From a checkpoint of a small mixture-of-experts model trained on Wikipedia.
Experts: 40 experts in each of 12 layers, 160 SwiGLU neurons an expert, 2 picks a token, a softmax router.
Below are experts of layer 9 (counted from 0) of a mixture-of-experts language model. Rows are named router (the router's row for the expert), gate (a neuron's input weights, with its number), up (a neuron's input weights, with its number) and show model dimensions 0-191. Each number is 200 + 20 x the weight over its row's rms, rounded and kept within 0 to 999.
After each expert's rows: a language model's description of what the expert responds to. This comes from a sample of Wikipedia text that the model never trained on.

# expert 27
router,221,227,180,155,184,195,202,179,204,195,203,192,185,204,213,226,188,230,202,197,167,211,219,157,216,228,174,187,201,188,196,231,214,201,155,219,223,211,174,169,210,238,191,174,217,213,209,213,196,214,143,188,218,199,177,245,195,248,220,218,182,193,186,185,216,201,180,188,160,201,203,226,211,215,199,183,164,188,221,174,203,208,210,165,217,219,211,250,233,184,170,213,173,183,193,194,199,188,197,182,203,166,214,207,228,228,178,174,196,209,156,201,225,192,167,188,188,179,197,188,192,184,223,179,191,206,194,172,205,207,194,184,214,203,183,186,227,170,176,192,216,196,219,203,221,182,182,189,178,200,202,147,186,198,163,170,220,187,205,211,208,232,216,187,217,199,184,181,208,203,193,223,219,168,191,203,190,169,195,200,183,219,205,230,221,205,190,212,203,209,201,195
gate0,196,218,198,176,183,191,199,210,220,235,224,188,187,203,185,208,197,182,201,207,247,238,234,196,211,243,178,188,205,153,157,194,190,197,217,185,188,204,191,189,215,207,196,190,195,177,193,231,236,243,174,205,201,206,227,195,204,203,229,168,191,206,206,199,174,213,236,156,198,170,197,229,213,189,204,200,215,155,244,232,207,195,227,188,208,196,202,195,189,192,209,219,198,178,222,195,228,214,242,202,183,198,182,199,211,178,186,172,182,193,207,238,204,224,225,217,183,221,200,183,216,188,200,205,191,203,236,171,188,188,190,179,186,212,186,207,214,215,211,203,162,207,190,222,196,174,132,220,214,193,176,166,161,182,194,247,215,197,202,206,217,181,192,175,215,219,201,157,200,198,190,211,193,185,208,194,207,206,160,209,191,178,176,214,196,205,211,197,213,197,197,230
up0,202,209,168,185,224,133,203,212,235,210,186,208,178,199,193,204,223,217,220,214,243,213,186,199,229,247,198,196,177,188,167,200,241,207,222,197,175,181,226,245,225,190,176,189,194,165,213,219,201,185,204,212,181,215,213,173,181,191,197,201,184,215,221,206,171,183,228,201,243,200,197,190,177,182,227,206,187,224,231,160,189,178,213,176,214,191,226,177,181,201,208,207,173,213,219,195,227,217,189,205,194,201,183,205,194,217,193,223,212,220,195,232,207,238,238,174,189,197,180,202,197,218,219,223,174,217,211,197,200,207,222,195,198,201,226,185,204,209,190,174,195,187,218,205,197,208,208,220,192,174,169,210,182,181,201,225,210,169,198,180,214,205,222,176,192,217,243,204,181,191,153,197,184,210,171,216,224,201,169,200,185,194,179,243,218,192,192,196,216,158,215,170
Infinitive "to" after verbs or "in order", plus modals and subject pronouns like would, can, he, they in narrative clauses.

# expert 0
router,208,175,175,211,171,163,179,218,194,181,190,205,215,224,209,209,195,205,224,170,208,186,222,198,250,193,239,181,212,193,170,166,204,197,207,249,215,215,223,203,228,211,230,208,198,209,175,226,180,181,214,213,214,200,227,215,198,210,186,223,196,181,162,208,181,191,171,195,191,216,228,169,171,192,172,176,203,194,220,151,197,210,196,206,217,217,194,236,178,191,200,201,232,186,183,209,235,159,184,222,171,213,203,200,223,205,201,222,230,168,196,234,164,180,224,216,185,181,182,190,216,196,214,174,210,218,204,186,216,184,210,204,186,202,176,193,210,175,167,180,183,180,199,194,191,202,168,188,222,168,233,205,203,193,211,221,233,165,217,180,201,214,217,209,191,206,187,196,211,235,200,226,227,205,184,195,207,216,202,196,265,186,228,205,200,220,189,221,187,189,175,189
gate0,227,175,187,190,206,178,203,232,217,181,177,162,220,195,209,191,197,210,214,185,208,198,237,208,185,229,205,193,222,220,222,180,216,191,187,211,176,184,179,204,221,185,190,220,212,174,176,211,165,200,191,209,238,212,213,199,186,201,197,217,206,180,179,208,217,195,188,221,168,193,249,189,195,191,200,237,222,154,225,177,189,218,195,196,198,209,253,194,201,213,201,160,231,187,168,222,206,205,225,164,193,207,171,225,211,230,201,193,168,152,194,213,192,205,192,182,214,212,191,192,204,211,185,147,200,187,153,192,166,222,199,203,250,185,201,198,204,156,211,207,218,203,184,201,175,172,218,216,232,174,213,210,207,205,205,198,185,210,223,220,201,194,223,213,205,200,194,166,179,190,189,232,185,200,215,224,228,232,218,216,180,213,213,198,171,202,197,216,174,193,175,239
up0,203,196,200,200,183,199,176,208,199,183,212,167,154,195,214,205,216,186,179,200,212,169,166,216,171,222,209,190,187,183,195,206,182,199,216,199,231,177,179,213,190,178,232,204,234,176,170,150,153,173,223,208,187,202,196,244,203,174,181,194,193,204,204,161,196,225,186,176,203,231,156,186,201,200,199,195,177,214,197,184,158,162,183,218,165,178,219,209,171,193,192,188,210,202,171,226,209,219,223,202,208,184,177,233,176,218,229,184,168,183,187,185,200,213,233,209,203,207,190,191,178,226,159,205,184,219,204,187,197,219,222,155,223,194,211,221,203,206,188,195,218,211,205,206,164,209,206,215,228,208,230,209,221,177,193,181,202,194,214,185,213,191,215,198,256,194,224,202,214,193,201,192,190,236,242,181,231,198,221,186,191,223,211,201,213,207,200,202,217,201,168,227
Verbs after a subject in biographical and sports narrative, mostly was/is/were plus began, moved, died, activated, released.

# expert 6
router,207,226,188,196,165,191,182,189,225,194,172,218,208,167,213,209,183,194,218,196,173,195,204,235,230,199,210,182,186,194,207,214,209,189,246,182,216,198,201,182,199,225,173,193,167,218,223,203,170,232,228,192,190,199,176,164,207,185,193,256,190,194,237,189,203,208,233,179,195,229,210,227,189,183,217,209,219,185,202,227,193,208,189,181,197,229,223,191,186,183,209,207,230,200,178,237,193,220,197,208,230,196,165,188,183,189,186,182,207,213,214,191,174,197,191,186,139,221,161,208,177,174,167,199,216,181,211,234,201,210,200,216,191,191,171,194,195,185,211,214,219,237,212,218,186,161,244,194,167,188,206,202,215,159,212,225,161,222,214,185,218,208,214,196,187,183,216,202,197,171,185,205,189,211,204,182,183,186,198,208,208,155,162,192,194,186,220,181,225,176,203,218
gate0,185,200,222,180,202,203,191,221,175,229,190,213,226,207,190,199,196,156,232,189,246,212,190,235,194,235,186,184,202,207,196,177,210,214,206,208,189,180,217,197,185,187,221,176,216,190,184,157,196,243,221,192,216,175,186,219,232,201,153,217,188,216,216,194,195,212,217,153,197,178,202,227,178,216,193,209,205,186,204,189,175,197,199,239,159,225,183,193,186,203,209,175,196,217,161,199,205,174,210,206,221,187,251,188,175,199,193,181,201,206,170,214,185,187,201,182,183,176,176,232,192,227,196,186,222,211,155,228,246,199,205,226,230,207,236,244,193,175,235,186,208,230,213,207,189,212,210,171,225,212,201,201,204,161,189,200,201,192,192,215,217,183,185,191,235,204,193,175,198,174,203,215,205,207,214,200,188,163,174,188,212,186,188,223,222,196,213,211,183,184,227,212
up0,180,192,214,147,177,193,244,199,218,184,167,216,224,211,191,203,182,179,208,218,212,200,197,215,196,250,180,224,188,199,189,173,226,186,188,199,209,198,181,193,187,206,214,206,190,183,191,175,185,224,231,183,217,190,227,210,219,229,197,184,180,229,240,213,214,232,166,153,197,207,205,225,224,199,209,206,233,215,212,197,199,167,179,179,195,196,209,191,201,213,145,164,223,163,212,213,183,164,169,220,237,254,226,222,176,205,223,199,222,217,220,184,190,175,208,188,205,207,198,239,165,200,186,196,208,198,204,194,207,185,190,173,207,201,213,228,216,211,208,199,185,202,207,210,151,192,206,195,212,175,198,190,186,176,216,217,216,184,239,229,207,183,189,219,211,220,178,195,228,183,172,239,180,214,221,204,208,194,188,220,197,183,217,223,204,195,200,180,175,210,218,200
Pieces of all-caps words, country and airport codes, model designations and math symbols, such as AUS, GBR, CHALLENGES, &=.

# expert 26
router,195,185,173,189,212,207,226,229,214,220,212,195,168,194,190,207,173,223,185,215,202,217,217,220,177,215,209,214,225,179,218,204,232,198,207,195,162,212,199,208,204,188,230,228,189,204,173,206,224,223,233,172,209,178,188,189,193,175,175,213,188,218,197,176,204,215,215,206,231,219,171,181,170,221,174,209,206,199,204,202,206,192,177,217,196,171,220,188,174,174,193,193,168,212,217,199,210,169,158,205,181,161,197,197,182,211,172,194,237,221,188,200,227,175,195,223,203,179,210,193,182,232,192,170,163,190,196,152,228,156,164,205,193,220,201,208,205,198,235,203,204,194,167,193,217,208,207,194,186,180,181,208,197,208,182,194,217,222,223,226,235,184,202,225,201,223,214,261,239,218,221,226,182,176,202,231,192,179,223,216,198,221,196,234,215,179,223,232,184,201,189,182
gate0,229,192,182,229,203,191,192,235,221,223,225,203,194,218,191,213,192,207,217,219,186,229,205,222,206,220,240,198,151,192,223,168,186,171,202,192,179,215,218,192,183,209,205,213,209,198,155,214,226,179,213,245,177,203,208,210,189,262,206,219,170,185,201,166,218,225,198,194,188,208,200,193,187,226,232,185,206,213,154,162,187,195,200,166,140,215,211,172,191,193,183,225,172,190,210,209,184,184,155,174,185,222,207,185,213,201,212,186,249,222,218,231,195,179,237,208,176,205,183,219,216,184,212,175,197,200,175,206,221,223,181,179,203,206,190,236,222,181,191,190,168,180,198,229,205,195,198,206,218,195,195,206,237,190,195,196,198,181,192,189,207,225,210,221,196,206,215,194,223,224,181,190,187,212,204,205,155,218,189,203,183,221,199,175,205,188,201,216,192,212,223,182
up0,186,194,200,198,186,237,203,192,219,200,173,197,209,185,211,183,210,192,225,187,237,201,209,213,217,198,204,164,177,199,230,197,204,203,217,200,224,204,223,232,194,196,206,233,212,184,225,200,203,185,174,191,212,198,165,169,205,178,217,199,204,196,200,203,196,213,188,181,214,223,187,206,208,192,200,252,219,183,223,181,206,206,233,245,233,188,203,179,188,201,186,188,204,192,210,202,244,224,211,200,181,176,188,224,166,174,221,172,165,178,184,212,198,172,215,186,236,214,235,196,213,213,159,223,187,231,238,228,205,159,208,199,197,187,194,215,203,210,194,214,214,193,219,177,176,183,180,238,156,162,201,146,209,188,237,197,184,225,210,190,176,197,177,199,199,200,199,215,182,147,235,181,212,169,199,207,199,165,220,205,188,201,162,213,177,205,221,187,205,177,208,198
Determiners starting noun phrases in running prose, mostly the, a, an, plus possessives his, its, their, after of, in, to.

# expert 23
router,218,193,208,215,179,194,175,193,168,206,163,216,195,211,185,170,189,228,232,201,184,170,199,219,186,183,192,198,225,228,189,179,183,223,187,244,214,214,205,228,207,202,196,197,175,196,200,214,168,186,230,206,229,185,207,218,210,187,209,220,202,204,168,219,159,214,167,146,210,215,208,179,218,208,154,189,185,199,222,156,195,211,208,206,219,243,180,241,191,198,183,174,203,213,172,221,199,178,215,228,179,179,213,221,214,158,150,203,189,180,222,232,183,204,179,159,210,195,216,167,213,202,185,186,201,205,189,202,191,187,206,187,205,184,217,219,170,214,217,187,181,194,214,180,147,191,214,217,186,217,165,207,228,205,185,227,227,194,222,156,208,195,180,204,213,202,217,191,187,169,194,222,218,209,187,199,209,173,212,204,193,158,195,211,192,204,207,204,214,184,191,181
gate0,206,176,204,173,172,203,199,167,204,244,197,184,211,207,206,200,183,155,186,192,174,214,210,207,205,195,209,178,218,204,189,190,192,206,214,231,190,176,202,208,197,233,223,174,203,210,215,202,186,207,219,219,223,205,200,237,214,189,223,216,196,188,215,202,211,231,202,199,178,212,194,183,210,179,174,150,210,232,191,181,155,216,251,169,187,177,192,231,248,181,200,192,158,178,185,252,201,179,168,222,211,153,209,190,209,200,211,187,212,205,203,203,227,203,189,179,204,170,194,187,188,231,216,198,230,187,212,191,176,197,164,188,206,195,196,200,169,185,178,220,202,230,193,226,160,232,198,248,195,190,193,212,221,211,242,184,208,229,221,189,183,213,195,220,212,177,206,204,220,187,208,219,185,204,188,182,203,191,204,223,226,163,211,197,203,228,219,161,204,189,198,223
up0,234,208,211,210,192,231,207,174,178,206,192,206,232,170,222,217,185,176,201,203,194,205,226,179,207,200,194,209,211,177,172,217,179,187,233,185,172,199,227,233,207,211,186,212,172,192,195,187,194,171,193,227,180,240,226,193,199,209,171,203,210,200,207,214,213,204,194,198,168,180,202,184,178,217,182,212,200,189,155,182,230,186,208,217,148,202,211,232,222,184,179,202,208,211,180,187,209,180,150,197,184,177,216,225,234,215,222,195,178,197,183,209,199,215,201,166,181,184,172,211,171,188,240,188,229,189,188,225,206,182,206,217,200,221,216,209,206,213,215,213,208,195,170,186,180,216,212,230,214,243,197,160,210,178,192,230,209,169,239,170,182,225,208,209,204,174,155,220,210,180,187,230,203,227,173,200,204,198,166,200,205,192,217,205,203,190,247,183,241,199,224,199
Nouns for roles, careers and honours after "the", "a" or "his", such as member, role, title, nomination, admiration, journalist.

# expert 22
router,171,219,211,215,224,170,245,198,204,210,221,175,214,174,198,194,238,236,199,200,181,183,172,213,192,180,235,185,198,202,209,201,233,159,182,224,207,203,186,214,240,206,202,171,204,200,208,204,197,246,177,208,176,179,194,213,202,219,215,181,168,196,219,195,195,172,187,196,196,181,225,241,195,196,218,202,209,176,206,160,196,206,187,214,212,192,160,191,195,222,208,194,202,150,190,194,192,205,191,239,226,175,199,204,183,213,173,193,202,178,225,197,217,201,188,200,202,221,200,184,202,236,219,218,177,190,176,172,193,203,186,215,248,197,175,195,190,180,202,183,213,214,167,209,185,214,197,207,149,215,222,201,179,191,177,193,181,195,201,200,191,205,218,164,232,247,160,207,174,205,199,182,208,175,207,203,219,204,163,159,211,190,219,161,214,205,188,164,172,207,181,180
gate0,208,177,192,209,204,207,216,217,206,209,205,200,196,232,179,197,192,201,215,203,184,184,190,197,180,193,170,205,210,174,206,175,186,211,192,207,194,164,196,193,186,198,240,238,245,226,182,198,201,236,188,204,206,179,207,219,201,173,202,200,224,200,227,208,190,193,229,227,180,224,185,222,207,231,268,185,225,205,195,191,198,198,187,204,181,204,197,158,187,183,224,155,197,175,239,215,225,188,188,223,215,208,184,206,158,174,197,205,229,207,230,223,233,176,228,240,184,208,158,168,224,181,233,201,219,181,199,227,201,193,193,145,189,176,201,196,169,194,173,201,214,181,186,210,184,229,189,207,185,193,195,232,194,189,211,177,220,185,212,175,205,236,219,175,198,221,197,189,221,189,190,188,187,192,167,198,180,185,157,202,201,199,227,217,209,207,222,188,164,193,221,197
up0,235,205,217,197,195,206,205,203,197,214,207,222,213,219,190,164,222,190,207,171,167,179,208,195,211,204,198,181,207,231,203,180,219,232,218,210,186,206,229,198,156,201,239,240,235,185,181,227,196,193,194,190,224,207,221,210,167,214,194,245,216,212,211,202,200,175,217,224,188,213,213,209,221,195,220,198,225,176,175,205,243,198,201,205,176,209,199,203,212,209,229,157,185,176,179,234,235,181,195,205,218,180,208,200,166,190,173,204,170,204,215,217,200,168,229,205,230,220,183,149,195,196,214,182,209,175,188,208,179,216,201,175,198,182,175,197,183,201,192,188,234,176,177,214,184,199,175,229,158,162,207,228,196,211,227,197,226,179,177,202,212,191,205,200,213,199,199,201,222,208,201,169,215,239,155,186,201,222,197,189,190,226,236,222,188,236,201,177,187,204,229,196
Words inside quoted song, album or book titles, often pronouns and short verbs, such as You, My, Is, Love, 't.

# expert 13
router,213,199,196,218,198,215,208,241,200,168,217,211,234,221,218,236,208,187,176,182,193,226,215,230,198,219,166,198,228,178,206,190,214,180,209,183,184,203,191,171,225,216,203,197,223,188,194,191,230,180,185,256,169,212,254,221,183,163,167,217,207,194,164,232,224,206,178,191,223,211,171,188,236,196,195,188,223,213,207,193,177,186,187,207,225,218,195,221,188,163,216,171,196,212,219,192,206,204,211,221,178,231,166,199,200,180,224,197,199,226,209,167,184,193,234,177,224,180,239,190,198,219,201,196,198,234,187,210,205,183,213,216,225,204,199,208,185,244,203,211,215,198,207,194,228,172,163,172,204,185,221,207,199,207,195,200,221,184,235,197,204,216,169,216,192,202,185,158,198,212,210,225,204,205,188,205,203,175,206,195,189,168,210,157,150,190,196,224,200,188,202,208
gate0,212,164,213,176,199,190,204,218,178,216,220,198,168,214,200,217,223,181,195,226,205,219,185,205,181,209,178,196,197,240,195,212,218,191,172,185,169,192,200,221,190,176,198,199,209,189,198,167,194,212,181,212,201,210,167,241,202,189,202,207,211,193,176,205,179,207,169,200,240,228,199,216,170,187,196,191,208,221,205,239,212,184,173,198,218,168,192,239,186,192,195,206,209,207,220,189,202,189,156,194,200,242,195,238,183,182,190,218,181,199,197,146,195,212,191,189,192,170,205,212,162,226,212,170,213,233,205,232,197,206,184,196,224,201,181,202,203,204,262,200,231,207,193,179,213,203,187,177,215,177,220,205,211,234,191,212,212,201,220,185,216,213,184,170,203,205,187,165,226,215,164,185,186,188,185,195,167,197,203,199,219,191,233,196,199,219,191,200,251,128,182,214
up0,181,158,204,188,168,237,235,202,193,222,172,213,238,233,217,187,204,215,177,205,197,188,211,214,189,182,216,191,226,203,182,186,124,142,199,188,223,195,192,190,176,196,204,175,215,219,170,210,195,191,210,214,152,178,201,204,196,201,207,226,211,198,222,202,207,198,185,188,180,190,182,196,170,221,210,207,182,181,179,209,211,197,203,209,192,243,185,203,225,230,193,180,191,208,218,173,200,199,185,215,220,186,233,189,160,187,203,176,177,224,181,221,210,207,198,205,200,212,223,197,203,208,203,215,202,204,208,193,210,209,193,199,200,196,236,205,206,208,165,216,176,207,196,185,227,181,225,189,197,211,190,162,199,166,188,195,211,197,173,191,232,175,202,190,179,184,192,152,224,205,236,224,179,261,189,188,198,224,177,159,197,209,215,188,215,238,201,223,183,198,236,186
Commas after places, years and names, and clause-linking words such as when, until, However, because, in biographical prose.

# expert 35
router,207,224,195,199,175,203,192,143,179,184,224,213,232,167,210,186,212,215,220,181,176,215,179,214,208,174,216,190,207,207,183,201,176,194,200,196,210,201,221,200,178,187,192,179,259,200,198,156,228,225,213,189,217,198,195,195,218,229,211,208,211,206,184,201,228,217,196,219,161,185,193,206,208,253,199,175,203,193,190,177,188,174,195,222,209,191,181,185,184,223,178,196,186,220,216,189,169,220,195,211,174,182,144,199,199,222,192,257,165,211,225,207,227,208,207,198,196,219,199,211,184,215,176,228,214,178,198,202,244,224,165,195,178,209,184,191,191,227,206,206,205,167,205,219,221,201,207,190,160,198,207,189,206,231,175,251,171,195,203,182,225,183,190,192,191,215,224,179,185,189,179,184,184,203,220,240,229,218,175,202,227,218,187,200,217,200,228,183,195,224,191,206
gate0,202,230,164,219,200,168,180,192,224,172,189,151,202,197,203,221,224,217,183,201,167,198,242,196,197,201,219,164,251,157,200,198,182,216,198,184,181,212,210,218,204,215,178,205,226,200,174,149,186,182,222,183,179,218,219,205,214,175,197,202,226,205,191,219,212,206,243,195,181,199,193,206,198,207,199,175,203,218,187,184,237,182,200,194,221,178,177,235,217,205,209,202,194,207,218,198,182,204,189,221,195,184,174,232,203,193,207,184,189,186,173,219,192,186,222,195,202,202,197,201,175,187,205,219,224,208,186,210,206,178,183,201,212,183,196,213,201,189,185,192,254,208,198,200,155,205,190,214,219,207,203,175,231,241,231,205,227,161,225,189,173,207,178,234,163,192,214,207,204,203,184,176,203,215,240,209,213,200,216,191,168,214,170,215,223,230,249,212,231,207,180,231
up0,212,193,228,212,176,190,192,209,196,190,206,215,200,216,194,185,169,165,180,240,203,189,172,217,234,191,172,209,178,255,209,214,191,181,199,200,189,224,205,190,197,220,241,222,163,179,176,253,186,202,192,192,223,187,202,192,200,202,209,205,179,186,216,161,194,202,213,172,234,190,204,194,187,204,198,191,233,219,195,187,189,235,244,210,181,204,229,226,212,209,203,184,209,178,210,206,217,218,202,205,181,219,209,168,206,232,166,173,219,213,225,185,222,238,187,190,215,202,184,199,192,201,198,185,181,195,206,196,198,220,212,200,168,185,216,182,212,174,199,232,199,201,185,179,216,205,225,192,191,186,174,248,218,166,212,240,187,256,198,209,195,186,235,206,211,206,186,178,216,208,256,208,214,199,181,212,176,205,194,211,188,187,218,223,185,180,180,189,237,152,198,201
Short vowel–consonant pieces right after a word's first capital or letter, such as Vod-ou, p-ag-ans, c-ant-ons, Tot-aram.

# expert 15
router,220,206,228,215,203,175,251,207,176,211,205,231,225,194,181,192,220,193,192,211,192,199,176,229,202,208,209,176,188,197,209,231,228,202,210,206,190,177,206,168,170,187,213,189,207,181,206,192,186,196,194,199,225,209,190,186,225,188,177,187,198,175,178,206,170,157,187,212,216,147,207,206,177,203,197,239,219,168,187,225,175,222,237,231,184,226,149,175,168,197,209,181,211,183,184,203,208,217,205,185,203,164,198,173,189,228,203,171,171,214,183,199,183,195,187,218,179,183,159,229,191,194,172,236,213,191,208,210,222,214,179,222,182,169,204,203,190,174,165,220,182,205,228,183,220,190,190,181,185,219,217,201,182,177,216,168,191,203,159,207,187,231,202,182,193,196,184,187,186,239,199,184,236,227,217,204,187,192,232,194,199,198,179,239,212,182,206,196,183,182,229,219
gate0,194,219,183,184,210,232,190,180,209,229,261,186,184,214,194,201,194,192,247,200,170,218,173,194,202,203,209,191,196,177,164,203,217,221,220,174,177,203,219,199,213,187,234,233,217,188,201,237,188,220,188,217,206,210,164,219,190,187,184,221,170,241,206,213,188,187,198,198,205,150,204,202,206,203,224,221,171,156,238,196,175,221,191,229,197,214,211,205,160,179,234,205,227,195,204,180,193,201,199,203,190,189,199,196,220,196,215,217,214,189,189,181,216,185,212,186,187,207,192,201,203,185,205,195,252,196,219,212,178,220,214,218,194,191,210,172,166,192,166,209,201,186,221,193,167,196,171,188,201,240,194,181,233,202,208,194,247,210,181,221,186,184,205,222,233,193,186,212,168,201,220,197,178,202,170,207,186,213,227,206,181,206,223,202,218,236,219,214,199,251,206,166
up0,218,180,213,207,224,173,171,217,227,183,155,184,213,218,186,191,208,224,180,185,219,181,215,225,213,182,206,195,208,178,222,200,187,159,195,188,211,203,138,191,189,215,193,181,210,149,206,186,214,201,228,227,177,202,241,191,166,223,220,187,192,147,193,182,216,220,229,188,196,270,213,195,193,212,198,169,227,221,197,207,223,188,159,188,206,200,190,200,217,221,161,166,170,219,217,208,178,223,183,205,181,186,187,205,196,190,185,207,189,187,216,213,222,216,192,182,197,203,212,207,212,182,196,227,185,188,209,203,203,165,185,227,222,190,190,210,230,223,234,165,196,200,197,245,210,223,212,214,176,142,193,202,166,204,191,193,211,199,220,195,193,210,210,214,196,201,210,172,218,171,191,215,190,178,212,193,212,173,191,175,201,203,209,213,171,192,187,186,213,206,192,211
Pieces of football club and city names in tables and career lists, such as Real Oviedo, FC, Serie A, İstanbul, Östers IF.

# expert 2
router,176,173,241,191,203,222,211,211,205,212,227,168,197,165,193,186,160,234,193,235,187,219,182,201,186,232,205,193,213,177,235,190,169,203,232,187,169,189,179,218,225,219,180,188,191,236,202,192,239,227,196,198,203,235,211,188,202,218,196,184,190,199,187,258,211,210,179,226,205,211,177,201,224,183,203,213,199,175,208,210,196,208,201,207,213,228,205,190,203,166,180,210,167,201,198,195,198,180,207,226,215,217,175,205,237,189,226,235,185,221,180,210,214,159,212,205,195,226,235,191,201,197,189,195,200,187,196,208,206,223,222,187,235,223,249,190,202,193,193,207,193,171,193,190,213,191,182,187,206,245,237,201,216,203,187,215,219,191,221,227,214,189,200,176,169,216,226,174,156,199,202,225,229,188,192,172,185,203,201,218,191,190,233,184,196,182,156,179,182,232,204,192
gate0,221,154,185,174,193,166,189,150,188,193,171,198,174,200,222,222,226,233,221,190,208,241,203,206,207,231,206,191,214,210,164,222,182,208,215,196,193,212,208,193,202,185,165,223,185,221,152,202,216,205,213,191,224,158,235,213,195,219,155,201,208,223,195,197,205,224,177,196,168,185,219,200,233,198,180,215,204,228,195,191,233,210,206,222,148,198,219,247,208,182,192,239,219,191,233,223,211,216,230,215,172,215,172,232,222,190,189,214,235,170,169,181,207,203,205,182,203,227,190,213,192,158,205,219,213,189,200,216,172,239,210,209,197,207,212,188,184,181,202,180,194,205,217,225,195,183,193,182,189,233,191,233,199,189,200,196,200,196,172,207,204,171,192,194,194,239,185,187,186,222,179,204,193,191,181,183,219,203,218,214,186,220,214,205,174,202,205,181,220,195,208,202
up0,224,228,219,195,208,207,208,236,213,174,203,189,205,222,186,193,187,176,190,189,209,200,198,226,182,148,186,241,201,210,217,174,212,220,185,169,188,176,195,204,175,211,249,184,221,179,239,181,152,179,180,213,205,223,178,204,221,185,213,187,214,175,204,207,192,191,226,224,212,204,198,211,189,193,196,165,195,183,180,188,184,170,209,179,223,193,205,154,190,236,209,159,187,211,175,197,205,187,181,208,221,209,240,162,209,191,223,186,175,236,220,207,177,201,196,216,156,172,209,192,224,221,219,201,164,225,179,176,229,180,199,196,189,182,226,242,215,197,204,194,201,167,171,174,197,207,192,204,212,207,173,186,201,189,187,186,210,191,218,180,158,248,202,195,213,161,186,185,218,168,210,218,199,201,192,217,193,223,195,191,219,187,189,187,225,217,207,192,172,206,208,202
Words and marks joining items in lists or clauses, such as and, or, &, but, including, except, and list commas.

# expert 17
router,222,180,201,205,211,205,222,177,174,177,189,201,218,187,168,174,217,182,213,184,181,183,209,208,190,216,210,217,213,235,198,225,158,205,193,178,192,206,229,224,241,158,220,238,183,166,191,225,186,166,210,206,241,240,210,186,184,172,168,219,201,206,199,193,219,206,176,192,207,208,240,216,181,169,158,231,188,214,203,208,198,200,227,198,193,208,216,192,232,227,205,211,239,151,197,203,210,200,221,179,202,202,201,209,205,176,202,180,223,204,174,226,194,223,217,190,199,225,168,169,193,213,174,198,218,207,190,192,178,206,224,222,208,169,191,226,190,203,217,191,213,202,199,216,175,182,218,229,229,198,207,205,184,195,194,224,178,232,219,168,207,182,213,210,190,198,208,235,197,197,220,240,195,177,206,206,174,186,240,248,170,204,221,181,210,210,220,179,185,188,183,221
gate0,221,186,193,211,194,209,222,176,221,185,217,177,197,203,184,194,201,186,220,188,192,218,157,213,223,196,194,214,175,227,225,194,171,206,169,175,199,176,208,192,208,230,187,202,222,200,216,188,172,195,201,218,221,189,193,176,193,218,198,162,214,249,202,213,203,218,187,199,250,194,198,210,166,204,204,198,211,230,213,174,210,173,241,159,192,209,197,200,201,231,195,214,188,193,223,212,213,162,209,214,194,209,217,189,193,210,183,209,206,203,176,221,196,178,197,173,203,186,209,148,197,182,193,206,215,232,196,194,205,195,210,175,242,248,200,169,192,211,231,182,230,204,188,189,189,154,143,181,208,173,194,208,206,227,219,167,219,223,185,202,194,204,197,176,200,206,179,227,178,155,198,190,185,200,197,188,206,187,198,216,171,193,208,255,233,219,189,193,197,207,225,252
up0,222,211,167,201,202,173,206,203,227,176,187,201,208,179,204,211,216,203,176,205,183,194,190,204,172,179,219,185,209,173,185,193,180,207,184,209,210,178,191,238,178,217,188,161,216,195,219,216,211,216,209,216,214,181,182,203,158,172,243,179,184,194,215,218,199,189,219,239,228,194,206,223,212,229,199,209,217,214,216,194,209,210,209,188,221,188,216,198,220,200,191,171,224,215,234,196,213,228,226,203,193,226,198,193,159,238,207,189,192,169,189,207,205,182,198,168,197,186,226,222,217,197,193,223,180,199,233,167,192,232,220,215,199,190,257,187,215,224,190,221,171,215,172,220,191,163,210,209,198,219,243,182,218,219,203,198,184,205,223,197,237,200,151,206,218,195,171,241,182,233,199,209,228,219,224,157,219,213,182,216,191,178,215,195,219,185,212,188,171,238,193,220
Head nouns in names of institutions and places, such as University, School, Museum, District, Church, usually after a proper name or "National".

# expert 20
router,227,189,172,161,216,201,172,220,215,181,186,241,186,215,242,170,183,218,221,217,172,175,232,191,214,211,204,185,219,187,194,204,171,186,163,184,236,204,188,158,230,218,229,207,196,182,221,216,223,208,193,247,215,219,181,239,188,174,199,212,180,193,184,190,200,178,198,187,184,182,204,205,189,194,174,189,209,229,228,151,222,192,193,176,210,212,175,174,222,203,207,195,172,199,194,198,224,205,207,218,211,224,203,191,224,174,208,201,229,189,197,205,194,209,168,185,219,173,198,189,201,230,192,166,182,214,215,219,206,184,229,171,225,166,212,236,172,165,175,184,198,203,195,203,147,206,209,166,210,196,186,201,220,200,203,231,241,190,216,210,201,203,188,223,175,205,210,209,205,199,211,221,245,194,199,191,213,178,183,238,197,197,193,183,206,246,187,195,193,205,204,200
gate0,195,220,210,183,185,221,160,172,231,204,202,219,189,206,171,198,209,222,243,192,169,186,194,217,175,220,197,227,216,203,198,210,194,209,198,189,204,181,201,186,221,180,219,198,185,220,203,173,203,159,211,181,241,209,191,162,182,190,168,213,208,174,198,158,218,190,207,211,182,196,191,221,212,229,224,231,213,209,214,210,207,162,210,209,154,200,180,201,213,188,199,184,203,203,202,230,228,206,196,171,187,224,172,215,187,226,218,240,198,156,222,209,175,204,198,215,177,190,175,224,204,204,188,188,184,197,191,168,197,190,202,158,180,179,206,205,165,176,238,199,253,249,204,225,218,181,227,194,213,200,207,184,214,174,231,164,199,233,200,184,204,208,184,195,233,197,222,210,219,211,202,196,172,188,200,156,216,203,221,203,205,227,200,170,207,199,216,199,182,209,233,203
up0,181,210,202,201,214,203,212,166,210,207,208,166,225,229,176,219,225,210,186,188,204,206,214,222,186,184,214,194,195,249,220,189,219,186,200,196,210,148,201,167,220,163,217,168,171,238,207,191,203,188,194,212,198,222,198,198,180,199,208,214,212,161,208,234,223,190,192,146,186,192,192,214,192,195,199,187,193,169,221,211,189,182,211,184,200,199,194,200,231,216,192,208,204,191,228,201,211,164,196,206,190,192,203,184,213,180,182,186,231,189,155,199,206,205,195,233,221,214,173,193,211,210,232,221,177,187,188,227,168,223,224,221,231,191,213,202,223,188,188,173,212,241,165,199,238,235,196,202,170,211,195,230,215,186,227,197,180,202,177,202,210,221,175,178,167,163,196,204,185,202,168,179,202,202,195,176,190,205,187,209,185,152,173,194,231,205,216,181,163,230,231,213
Pronouns and relative words starting a clause, such as It, They, who, which, there, often in species descriptions.